{
  "balance_loss": 0.0125,
  "num_key_value_heads": 2,
  "init_std_up": 0.0663,
  "beta1": 0.95,
  "weight_decay": 0.027,
  "final_lr_fraction": 0.1,
  "train_tokens": 243200000
}
Below are experts of layer 4 (counted from 0) of a mixture-of-experts language model. Rows are named router (the router's row for the expert), gate (a neuron's input weights, with its number), up (a neuron's input weights, with its number), down (a neuron's output weights, with its number) and show model dimensions 0-127. Each number is 500 + 25 x the weight over its row's rms, rounded and kept within 0 to 999. Numbers have three digits each.
After each expert's rows: "comes before" lists some tokens at least twice as common just after its tokens as in all text; "gets" lists some tokens that make up at least twice as much of what it gets as of all text. This comes from a sample of Wikipedia text that the model never trained on. Tokens count by the router's weight.

# expert 126
router:538472521490515499516514489507516508512518538471534505490456473495504513490522524492474480509478512468466516532496538523532494457456523472534508481469492526524502457514463522525545514536491473506503535543545472521505498497494498523493511512525541482541485452526537461451506484505541485491456482526506467544511470470537545472515514465468477481495520516476515530511515509493491507483515
gate0:475510532513490479506507524515475478519463440499485502521485452481485542515443476481463472490510506483474569544556480517502496532545512536500477502530489462468499498516514504527492460469472512500519478512479455491470518524504484494496537514506503456525462548475534564520493493496513508538508536509464515457489507548495493511497489512489511493507499478497527470493503502502503471486496
up0:451500472494528502482542465467494492571505476509474529481516532478464484498570499539516512518463498530497488495500514516490514458467475493486482452474518495486518493480535510516464539496518516501519515494515584497510468503525498491511487519472544512497529527516468444503495518489472466472505495465493513544480474485505510509466492450512515498494481484496531506506507537457495522504493
down0:454503482500522474518478460504465516539494518516524505490508497492490470534495495489501482506506523495502481547494542508480511539492480544543539505549509522477487512474488490518498575490498474524512509496500527497491472459515482501467471518480516484501468530539532484544529537480499513488490474496507466479485518504513489485473522479501445486513523438417528466483506552511499494500519
comes before: "|", "-", ")", "–", " 0", "0"
gets: "  ", "\n", " ", " 1", " U", "\n\n"

# expert 68
router:525511442475504526502529505480460531474508513467517484463484467462485524510488517474462474481460516532496525517540489495521521507469489485515533478514471518538479470464511480522504545538522490496534523522521503504531479495506476531504477519494532515514477481514514466475533530515517522478481542508544509489469478469538511550476454493467534520485515510500513475531468536459485537476490
gate0:493483468480489497470475540504506508504518451480506471465521532471513523516509518477482531499481449504490484508528550491492477510541528486495502493514464466537501542489499500488532484544540460531473530522499504509505516507461499524524490502497501522518453509528472498535538532518488492456486502466553487527562439484515480483468479501521497474513463497492520496541495542494500457498482
up0:510533547497528494540526439503528496533500541531499492539477466531500511474477493514502507503512552514520508491488464458532489495461460512483509499463505493462466491517519500518481505484476537451511482486491508468484492487508506514493504479488464500478535489480546513497455491448526479524526498531495521473481520532468532518540512539489528501455536511500529519462522466464485543495500
down0:537514520514452514465457494513509522531506482504517475495501525526502520494461505501564491496459460480542507526484492483478494502536484507513487508482535463486524538484520491467508479452498478503484489494492457513473511476485505505504515517507510519452501504491474533511518474502536476561543490528496503522529546563475463497513530457514465461471508498457522519530454500509472496511514
comes before: " |", "–", ".", ";", ",", "°"
gets: " 0", " 1", " 2", " 3", " 4", " 6"

# expert 106
router:534473518491523512523520486510523515511515538478541512488459481492506507488511516495480474513475501474470518527493534522529505459453530471533517484463489522527496456511465522518547518520479481515495532547548477514505503503490497518497507503524542488542484453532542464455500485510544475492452478530505462543509465469537538476511510463465471479486523517476516521511521512497495506483512
gate0:480512496493481518502506458530494481544530479464471474487539525458520514498515494492537544484492487496470504473536524497520519530577508499493455476492494473468485513489529511534471497524515529487492520509474447494496514511529529496503504490459512525500475499506483530540511531509479525524542452501471512500480427489496522508491467533512524483497506514473549451535514480482493474521528
up0:534522542496524514535511469480491477498493489537532459500501502504525468542458517520499468488558518507480510517476436539514489468495501530540531557526458487507468470501507517505505488508486498538499510475493482425496536516516473476464477551501497466515477515499471523501523502443510541493476471460500500531509504483523529510522513511511514519501477519490473509488477489532478500529487
down0:482531470494493503500538429522506501488488502504498517524490461511533520455542480484503453493507533510515482495562497519519478490553516476506474508498492502513487478489471489472521511497421518547513497520492523488480499505455445505540486528517481513523516518511511461512506487485505500477507464501514500542447473521501514483474493510472505461487530528482567516510513516477481505544525
comes before: ",", " |", "–", " the", " he", "\n"
gets: ",", " in", " that", "=", " 2013", " 2021"

# expert 147
router:471499530468490534532496472459524461524489486539540538451472523517481499489473500510515537525500541508455457542486536487531468485492502490491482474520529513504517493505480473502535525519476491506528542479510457523471514528475459491466488519467509507525501474467523513469473471535531484493473503523512532509519529468510514497530469477495465463493469509523467507452470533533492510511512
gate0:534502549462510466476533515503490450495496485499450528471493513460506463491453519520490503486495453512484525549516523543459516505498502491538481504549505481483490500507477508455482497467500508530505505513499532537497488573488533475550481509461528566510491495519496482519500526480479487491500475514478507519514479530500500523509472510472506504489468484499499512515490515516506485572458
up0:535493550474518487466513501503505508492497505487485567458488505465492429495509552488524530507499485500488524545463530524469537488475499462505506505538495496491482499486473503434487503460502480509518518468480531558485482562511541498544489528459507545513508498484500503495503533507515506465510498513485482509500487524499507529524502503476496485463463527503485487504473516500533525554477
down0:499469494508489516532452484532481502466476510491520486475549480534500521494488531476481466520541515527528465506560523485516511460509483511497504482454532466527497517475507477486469484516557493493488496479487485507522535494469468534498501472506510496464480527496534507577497490493504493521509525501441525511521524497499494466494468521435521476488512534489529507471504465539505472528517
comes before: ",", ".", " of", " and", " in", " were"
gets: "s", "dom", "ines"

# expert 195
router:527481512486536523461508484510497529476487487491505543464481519486472508477530488494546505515487503479533495523469543446537476483498505487514475523477539494484492483478484549519486545527523486475534497471529477501462539507515490473513485516491523465539476482495501455469535479497525469461493477522492552489534513533499524485490454528523507481476485520539454489519480465521457460498497
gate0:546493493466519528505508477512479467460515502449496491492521488489490476505505539490434518495483508574475507532460502484502489464479453542500489484543472515481518499483472444491451519518506527497536493511504490470526494508475536496513482479523505474512489521488493515538483498476532530553534535497509503502518498508520571492490523491520494518475462479542527492489460484484523511485514
up0:556521507503510494517539493510507505496518546474468476524495519505483489501508511465419508479488536543482504499480505448515457477482499512508503526516466565456508497540480493525449496471545515521525495497516514490528520495524519485501489501506488483543478533488511530473502493469515508538529483474481501510496461510482569461527503473528514483423497498497507482496487490506507513485520
down0:511502497497476532492484500426541522493464512501511485496500485473450526493478494513496491518448504526464511472508518490475546525523509466550495509508477503533455503507497489491477508469502471476530503493478475478467502552473494443536465483508464495511540483483532508489521447527524533512515501539526536501456524512483500514522474488527506529554503471486538508515493525487528501537505
comes before: ",", ".", " and", "e", " of", "ion"
gets: "ss", "es", "ns", "rs", "ers", "les"

# expert 240
router:537492527445526527518501501494520516518512489485521540441509497529478466474494478482554513484473491461518516528480513459511512483476526483549493479493519507470514460456482498518510541554526492463534523526522490454486505493507490490466543505513534546520517467524502516478509493496530503485472475544513522507496498463514480499543473501456518472489484532483481521476502485452481473510516
gate0:517515524455493525447478482499507513431506489517482482526509531525516509460475520516534522529494446492470485533523454522483498493508545461503510458488528515480488469463477502515461465500462489476534512536492521470466497527476520499547510537485487524476506521504503483455522519497503477502530482491481503510509513475481490504528516485484542525568499533493506527498468458491505522534489
up0:482465561473482506499534499493521471513452522505471485476461466460523485514528498515499467497514498536525516476476569463451514481491489507511511507514469443521488506546492492477516473526504535517461547458505515517478535506496526428490499525503515541474480489482508488519471560506484488512488488498507483480482511543482517512454492516501487532508534481512493494484480499496500479530507
down0:451490538514527470434522492524507448515516490516476468499508496539533476517492463486530495492527474502527502489517484514505463519494462516483502508534455488469515563487499456531488467523484533494516526508463496521431529505539510483517496489512496489476509473514513502555492471472476494476502487472496551525534522544477465492523491471528501509536525493478515485489492530477482485513500
comes before: " of", ".", " were", ",", " in", " and"
gets: "ers", " people", "rs", " members", "ors", " others"

# expert 136
router:540479515500526493519514482510522514521519541472532515487461470493491511486516525489474482512472507471469524536492537522529500456454522479528508470478497524526502457517456522514541525528476473509507527542546473512509506497486497521491507513513542485538487456529539466453503487505544484496456484530509464541514474466546534479522516459472475481483520516474516525511520514488497508473511
gate0:524544514445455528473481492493454486530515460493546529516502544539488532504511515503494464499529500503486506544508475502517502508505526482522491559479510493467463528505513540491509499452495453500529449529468536503477468528479479526454479494465498460504482513525457506488506512481458508517518530484530495468503517516519514502494494507477481535509505544513496490507445507478482467510503
up0:460471511525508485534497501510541503520482500504462517504489474462510508499500502478524504512479492472505488449499492521496496448511498548479485445507506516519525509485498459500497519561521529506483526504536482476465550499496472534521535489518489549505523507530495510527477505504506491474491418534450484522470486491508508494494501497566518492476471479474548492475569504496514490504503
down0:440486499555493492503512522489496474522501494513493453480508505480519512532496509473497486459481506528490477542514481468466523495512456524476520513501493534501493486431494436497490534511488533498491511535540527497549487500520500465493525501479462520506544424485551507508472511505494535491533500486527470512482532483495513492506529534495506496468502487516500454536505523551495503470497
comes before: " |", "–", ".", ",", "%", ":"
gets: "4", " 9", "9", " 2011", " 2014", "5"

# expert 212
router:539480524483517511514515491501520515512523538476539508478458469498499509484520518483477485513478512479462518535496538524534498454458517474535508475469496522523494458506466516511546520528489474514489527542546475513502497497493492521492515517520537486541478454530539460455506485498543488483456484533512466546508475463531538477505513468462472477493530518470519519503526518491487510479517
gate1:498509507544528505496542485497509495502504476509461490495515502514494493498481468482533495510483543511547489514475432480485495545560516511468473574499528543507509528545524498482445501475521485494508478501475493502501494522545490506522514483533496502521463551512511520513468511478453474453515483490509536495496534488478462447512466516477533543498471510499495473495486496522484485503519
up1:516492529537539502502536465503505513479487508554550459535468504516484481494508511475495483485467514516484495533531499470476539545503497510466503494449516490534540479501482478469489511501449487531523472514518503494529495480465549562503533479519482528494498517486495521510490495479498498489466503510471516450542496521494507473540476488512516533548455464498530504502490449495514455495506
down1:502486536475526506522501506480499500535556541483435495540477512471496559536494509498508519502491475503515498535499530497512485450505475541510491476481492479481474526494522508528478484517474473474475485507507478508503505513500548489470468466496529536507523491532467474550458463496557501513480526520481507487470507478477463486524526454472500543519494502488489511454532517512450489485519
comes before: "|", "-", " was", " is", "phi", "arth"
gets: " a", "  ", " 1", " It", " Al", " Me"

# expert 144
router:489462553476494509466523551525533477511482491472485523531479524503468484539519488490492515551527493527475538512525497526479503515479512450493482481507487536485541477496492531493519517490540509472516495494486461525464496492483517456489475479494476455537507506475459495455478456474526488464473475535549526506473499519492524485537507479474522515529522520505483511506493494463531463545515
gate0:491519447450525482507520515511502518519498534519468524488465474534457468476474526504523504513474472475491517517476509491474535505465498474495537516526501531472505551492504465503545531494490525513541498478526497553563503518493537460477455488498509449518509516518476493548488483485502463508521518536501466517516530517505510457491533522482485488504506469486498470509473485464523466484524
up0:524503519531546513476468490469510477496480479520516489496534490522520494502503485491458496489459512484498526485545497442508510489471516556487481513477463468487504546524501521495523525456507513526456511537486505451505500490507529475483512518485494494517457460544514513491493557501503486480484542503520522522476471514519530498501510498539469477447518511539528452459539523510493541471506
down0:501497506483485529434488483517474511508511470511483476488519527457466525517517518512527525477511518510496493523420503562499521526483499454484523493496490518451494537502480458477484496506480489512508537476506463529497517509512448517495512511510509504482487518531489462516483484505494527510546507449450519487556507529546477482503537544487507513522504533465483497500515483498533462528524
comes before: " of", ":", "s", " to", "ative", "ry"
gets: "ent", "ation", "ence", "ations", "ents", "ated"

# expert 90
router:530480509490520510512504498504521515520511539474533507489451471485495504485517530489474493510469503468469513534501536533532491461454525472535514469470488528527486459524467529517539527527477477518500532541546478512505497499489492521495498510522543487544483454523535456457494486515543486487457483529517461543507476462531531486507507467461478474492536522474515514506525519505489503481520
gate1:509480490519508500448551468487472493469478581472488525516553554513516478505476452488525486524507480484476520490482496492483468513499529483490523501494489555520512499506533493524486488485483455532476500516481529443523498481518494498517477539503514448471483515531479489534545514513477492519513492512477471498462493523538484500469466530522498510481493501531494486512523481484493495442537
up1:515494498488574490545478539504533504514500458538468503471478474491459486505514524540491543478484507484520513491495431491517487521468452492508496483500532461490464526488510519447522507480527518453493479533501501550524537523467505479478504507508468530521503500495487509463468511506486470516493520483524542521520500467473513510524533487484494509493511477514505548465494526503505539545488
down1:507520514508469537539517506500469485527504462412537492495497499486473486502464496501477534507521535485482466511483502513543498492541459487490472494456485484552506514559485485475520504479529504493487473522543491519506499501463459510509472522478550505511483510536501526473504505521533530517498513525501492515478487467511469553498458511517467538435510464490518488480507493478496491517492
comes before: " |", ".", "–", "per", ";", "Z"
gets: " a", " A", " 2", " 1", " 16", " an"

# expert 217
router:539475505498527505519519488503513511523520541477532507484456483492511512488519512484472483512465521465466514532498535517526497453455524474531520481472497526524501458519462517513544521530484469506492528554545473521516491503493500522498518511519542488539489454530539464454492489497542480492458486526514461539511478465541533493516511465471474470480524522478507527505532505491498500477513
gate0:494500471510491476461514524503472464508500474444482543512510493474515518514532498543527494462482494483527530520475492558461511479519456477474463512495483484480540546547528508487485520496483491487548475464546511488482497537487487527484498486494468495510527557494538471495475502504426512499507480475516461472527498495483503512474512524526514506526501471517485517529490463523485455503503
up0:503489504508486491506512477483515486460465460458501509515490557567495495510479512541515501512485501506475518498538538492506514509493513510503535499467502503486457478509476485473466457492503499516474499514514533464487458517501550481545528499495495472519475465509515455537548502516479470518493478503510545493410549493541477489483505491510522498515452521504485502511543517519531509477485
down0:489520505450515588519508487558480489512516526514538516498517468483515478496532473520517487562499508497478509514474513525473470490480505490516525530527509519534449543481496477456477487503487485555501517501490530488476488511498474478473474497509467493512514521504463501491534496535465447489480503493518487463522482502513455479499489466492496502506447510552471516526471490532480510478516
comes before: " |", "–", ",", ".", ";", "iji"
gets: " 6", " 5", " 17", " 7", " St", " 18"